config = dict(
    hidden_act='tanh_gelu',
    rope_fraction=1.0,
    init_std_o=0.0,
    lr_mult_down=2.0,
    warmup_steps=200,
    schedule='wsd',
    dataset='wikipedia_en',
)
Below are experts of layer 5 (counted from 0) of a mixture-of-experts language model. Rows are named router (the router's row for the expert), up (a neuron's input weights, with its number), down (a neuron's output weights, with its number) and show model dimensions 0-255. Each number is 128 + 32 x the weight over its row's rms, rounded and kept within 0 to 255. Numbers have three digits each.
Before each expert's rows: "mostly gets" lists some tokens that are sent to it at least half of the time. This comes from a sample of Wikipedia text that the model never trained on.

# expert 5
mostly gets: "gh", "bert", " Jack", "ć", " Francis", " Louis"
router:195156167153045129200133146187144137096121126178102101145132103127065116118181124120144129094155083175159130158099162154148103096100131145107080147036103123096108125093088178140148104134140128132100128128087112131103155105165191121120141123142081171097151117110149078121159074099146149081093155158109112154164072110101158154122069075182117087166087106134134105196149134161085137128149051140086136118151106148136165107136135062132134175167089139102126165111145119071167115101119103077137155132105128139115137139126131148129076138154147080134114115098200164125057175071105105143141098104114160112121095101149086099178102118154124138157100149145114077135172090069073093087158109139154076060116163158112113200086108149136099092109128160082172112153095077157089167120105166
up13:147085110118164082103121152164147157133159098149192145129140086143118104059183134118089098142136108117191166193201133126061084138087086095171193072154094193110073122131153166093117123106167132112138140102106128113151092139165114148133141155057097095116121104109199150067100155145086146106170143164119141165142133128130170113086095144120099121107141130157152109178141130131114147133192199097106141131141141109154092074082155128124110111210160114096115142149137079167140148125163128108120137094125039187183165131107160136161102151125164122111167110148147111085169090139118169109152164127187134096114121137133122115109166127106158043109183155110133095065118104146156130092173157090202134162138194100146101156144152092112140126092117138136100074124113171164161143195180123
down13:127161088137135149112139123118181113064065121132109095122143149124140162136116093121107151173150142090104172093070160159149160136139146153139110166154155151212138128108084225133116141122177149149093123174172150119153138158152188106179137121179162177125117135131083102148196101127139120122106127157113123176111082120120126120153177124151108177169100140139109090079167142096133069141166177132086133154080151130150142118125085166096133147100118114100165148096066110092076144140071175197096186176141173092081126159081053063106117105130126166159068167111090125150136126103128168136171182113111125096201111122170124121041145099139130092097133084061111108113102156145081127109115109129075129150100142116131117116182140118114117127112203135130098131175117080076145145083068100

# expert 2
mostly gets: "tion", "ical", " School", " Award", "ition", " game"
router:090167129138120100116139049133117124128179132128140172075141206104143150149181130135113103143111058075085103083141143119085137087145123087091090125176088119119153152157141084143127146144143124104138131164140129121117178097079146102100110130128103096152064095169175056152110113111208095103065138083175120093148119178112119158105021134106172146153128145075100160126126158085139111180128127115123098151069190114127094158059118091111099105085143149145095131132115129114118121079144129189138142184161069123135117101144147141183088102129119082145172094034114140143079086151084128103127116095175148139093134101134110159123165117115156086094163146176126152179102151131188100103109154100137145155174152123190127088109124165152142104155129115171174116107138153070166157191142089
up25:110129142034121146128106124104108137135134158149120094167122104110109148093106124112199147108100142132134113165203185173147139134143111134123134168111118175171130055150141121139125131106113141176111156194141143099090112114127149151084143140100151141083127165129150122166171118167085114089139091113075109101170171147164145124099139113115171083140161173103057112160126093187124156113137155128097116135152180161075145207169112150124126095142130158091095126072110121125135141164068110066092079136084111142168113111106173123186082097153147161213136155182134162129097155161140092112146174159097129198121131068102063104142082126094086160157106094145092141098143107088138180139131132159059110110114064154084109102099122161160172147094127156083137138041124095067185179140106119
down25:157124151132125086143167123132136147100196065145167119100157121045157125127132151099103133153170110123179073107065101092228141160162165137161115110139029140162149140113099148099198121149146124142100126119124115109090173117082198124149072096123120124168153157118156125156104150064145141101145164088135112192101091065106179050100163127171134165153141170118156096085104141129156152170139113105127154133141139106130129137092167139125132150115108103139116079157140155149162094131140092174107124135124117143112126142182129123087082155140139088124160144154162156053140096054115190190147101137083103125059120181155145148111097116098160106065118123112177103138098111115195111121164134087161137129147128194203154129168111164111164083185099169110159151156134108133122098077163118

# expert 4
mostly gets: " the", " a", "|", " A", " an", " The"
router:157160152135114149104163140129109130170119069145140173125121136169164142109160109187117097120098123161072142126112146127087143145130143098153146112155155132146093175092207145167144125122110147123148147055083043091098179082129119167138124107142117170096144167115100092164183122085156159124159121125074118185118093157108104135061158105075102137132158123133107112159141114172137140141195144080123139164078102106130061171135182085133093143096130129184131094099099056070142073123103096176083161068161141160176076096130108115163152132112152124141084109143122104112145176107140127043130076152166101128135093133127116098144118205110160114190128106097129106104128097064129164151104160104177119115098121060178152111095160146103104151096072190084130088106199078113163116131126145
up38:158088140152093141113143123127087137101121119156058147142147160103117147094129108120179126150079168061146137126132125143108122094110115138134190148160219135094204125092156156077129080165182132121118106167143143124141137112177212102099120084129153154118078124108136048111163070125199175125113160151162147147164084139191144129158117182099166143155184167108097137095141067106127120166088122157116089153090119137146112136095151154139075120116135142183131146120122095149169167127152089177106123128156142183177093110182213200148159097083146146106114102115107082109166148143113118131121103142127097156157087105096202013150086176157093106141094102167100152151105127117123139151124112125110138117122114168143180126123121096138164158079111166072156133167126183121110082164109123
down38:118117109126110117122090188179096153127124109094121099135101141103084129077052147146138149130145118148119126123131120097166098116092156137211092168105110069158115109098079131129126142159137154096133095105178121111115146157068056154177130151159089115149154166210158117134094181086077080139121169175101073114123150097081109215189136094089168105096078108107154084133096168105177114134222145121150205076167114161172124156069126096140169139140112143117158149130093165154084122118106193113183129094094151086137135161110063121114110178115124118135133136144101117130135144118132083143099114122133104109147173166146125173110185076134153112094082115105125167088098115146165115146101081069169080105138173169098125149101089127156075136094122163202121116143143086149112097138169141

# expert 0
mostly gets: "′", "°", "BC", " race", "%", " km"
router:113189124105141131192094074131138130110129113133086156173148138138115084071102103115149188116121127123162068202094125173170186129111124133089188130101108168093171170163104101132150177155154049150123073129161135156101053129160100125094101117162117125168108084158147147116126134165125152055085129123152118094113140129077092143125127096134126176113154095122104128190122123072132096150119118113133142132104062177181130114125172156103121062187110192169088140152149106095096173149160161155165140042155151106144188120141119074137112169134173118141088106167158136125106172051068098122136134083168073103168115125154138166112118165087144100156097132111152182140108113156168170128112078084174141177151153121101114159105134151094156179074128137088134128146115112128086114126057137
up38:137095160098110137127117095167174143135145123149169151122138124105084088101089110098169099121125159145146084124087095154101161174124186180110096151134103169116194106103091055098138155156120116117104069126090109176127106074098140105126162129131118128162134121083118116159106151099073141122162110111162158091112062110140115120169174164170133123098146141105080162130111149092166103147112125187157128156139106127182128093099114077109177094144157155168067135125131051132104184116119111116107136124172107201126074143118088139119165181127182135124172073145095194147184020121132119124060106121076109154130091135060109162103126123070123108118127134119153114122149159060156117115135087121107190151108169152078208153091158114138207098107123122093122094162121090074086111104099092
down38:167151119102141153102133108113107168152117104114102175132175135108125157138114161136093132140094163132109126070148126106165135163105140110114127139199163136124155140100076096122128152150140154133146142147168107136156105174118123143147136139095090121103062091115167200141088158106163059080157127160097069094139132121149094153106064071160126118088106144155147153139167116109134101167111130101133154104169159106139093129187107188146098176118124120134145071135205134124132166150144111132145105170090078139147163178134140070083098213196159165080126109110102105087115148222053130193105150146158086082066169122118167117154146110150152111092144159119089098128190060135128116092134158130118109091065202187122109142106171105083115085170115159187068082141121142171154130151091111

# expert 3
mostly gets: " \"", " also", " had", " he", ").", " has"
router:125097129123138187121150131085126086132111159160102151113128161100133180063174191172095063126106103118154099169146104099154135130103160120160180132119134119120142139141097175099093125158123128150098166103070125106104110120088093179071152175123119128157141124169119084096169153137092132108132136132175162087176166123162110139161126114148100162046111054157086094094135107145115073152140093099125211141166089122140113117139046128082075104058070125163088157109099145163131119109111102088092081139087140179163114106131124103138145130160134125105150145165077112115149081094108105120078169089092115098078173145208122170114138098136110132130207051158092078164190127136147130136093135122147078136139156222128142120119148119074148104084157112094129106145137159140092175189125128
up25:114154061142157128180139138205110127116136112159094194098097107124108162121152077143141162126131126137156112117150136122119070133155135102123094086104097112158167074132092187109116151089121074159131153120084113161184155173070113097151125181098088148178083170152125082150170159153037101161109104102119123092202086137146154134112121131097101135142138184186141133159114092164155154128072138079164222121173127065152058097128125100154128072130070126088071191161166143150129119126146093117129110138129153173100069137158094081143135119156140179140087152140097124114181138077124097184128139176117197172125088140147085111122100094123154106128120127135110091171111126093091118148125135142106082123105152182143139147210147082127139122144080124126153132086107110162115068118095080
down25:116085123131100144059108151156144145115064125099159098129151134146103181131090180111086123074173101166102094138053090117132122177162152076121184174114109144104138140117182056128096076195103142102126090127130159097155126169105186123141157073116120106139164115129108128105142167124081109136132124091140142094128170093153108107125125193135166078139131120132152117065191117095120160143122141145110079124127104159100155149153110192145125157141195144152113060125065105107091124193134115195126126118138088145168127134145107180159160094127172132103165115154149107116111148108079128087067087116151102120091145121179162172144089164135076148117110179123128128114203111114190087113171136113148102137188134124087157100085074142126190111120139135195133099173152088093182186190117179

# expert 1
mostly gets: " to", " with", " for", " by", " on", " in"
router:138153172164078135186150132135130122133167078082157122130174124112110102145048120158135129100075150094197108092163114135184121166109111139150107095074107123119156119077121083131098143127199151176115098114131193160141132136157171140161113117101168117162141090164108145147125143164115165133117201114178116166122135150106089148245163156120070113115134092132117109112117179127113118109129122168124202142096124098171158143121130119153179162168168141041144139049203106149144115106102094150159169110081117150092143093172179076104149111146117150118115130113070153164120067146119167073165112155095136130203081176121152134136137120064096130155130175156138141109188139169106168154131130162149096107083140100138092125192155119141096087133152145155149116098170083149145090084124113
up50:115128155173166150123085143119151108065076113110102123105148149113179092131078136165148096121093150166163119099137111149147133196172146145127171127092043146115103144127126118091123150143147168117108191149121104141129154165142085086071141085125119113105177109181103109138111150203145174114154079097127105067145134128113127113140088098107072106160098176106045131140123103126078204123106059171098176148158100104133139102125114122105056154117102132129147190149150126103105072159139119071146138152144067076148078122150189191130168169163154118109123107108054127153108163128095102154130114157092101161099134143109107103062121105116092100123077126134122157155149154108161107191146127147088165085073099184147114198159130193094144129126138138157059049118140120165096094118126131
down50:128115079104099109138103082087160155173129104130098089181121116154154160141160161116136157122052139139115114110128197149130109190084149108141100116139111145157149106139148082112093113128175125153171138093157156108130133092174179113090169101143103189125128105175146190141139099169076100132183082135149114092108078060192141202158089149163106119140121100101106154107133127121098044163151195141111177097151096143141129113074101163140135127134136073160117157153115148183154089155133172173130044145065135074105129166151069122132154116114137106089108124198094153092203166134069132125132134146081112113112126089103154089177156175121076121065155111059127119129126171104132163128115092195164121153110121100122075113171085180169096127163111116128129133160094090143106096110149125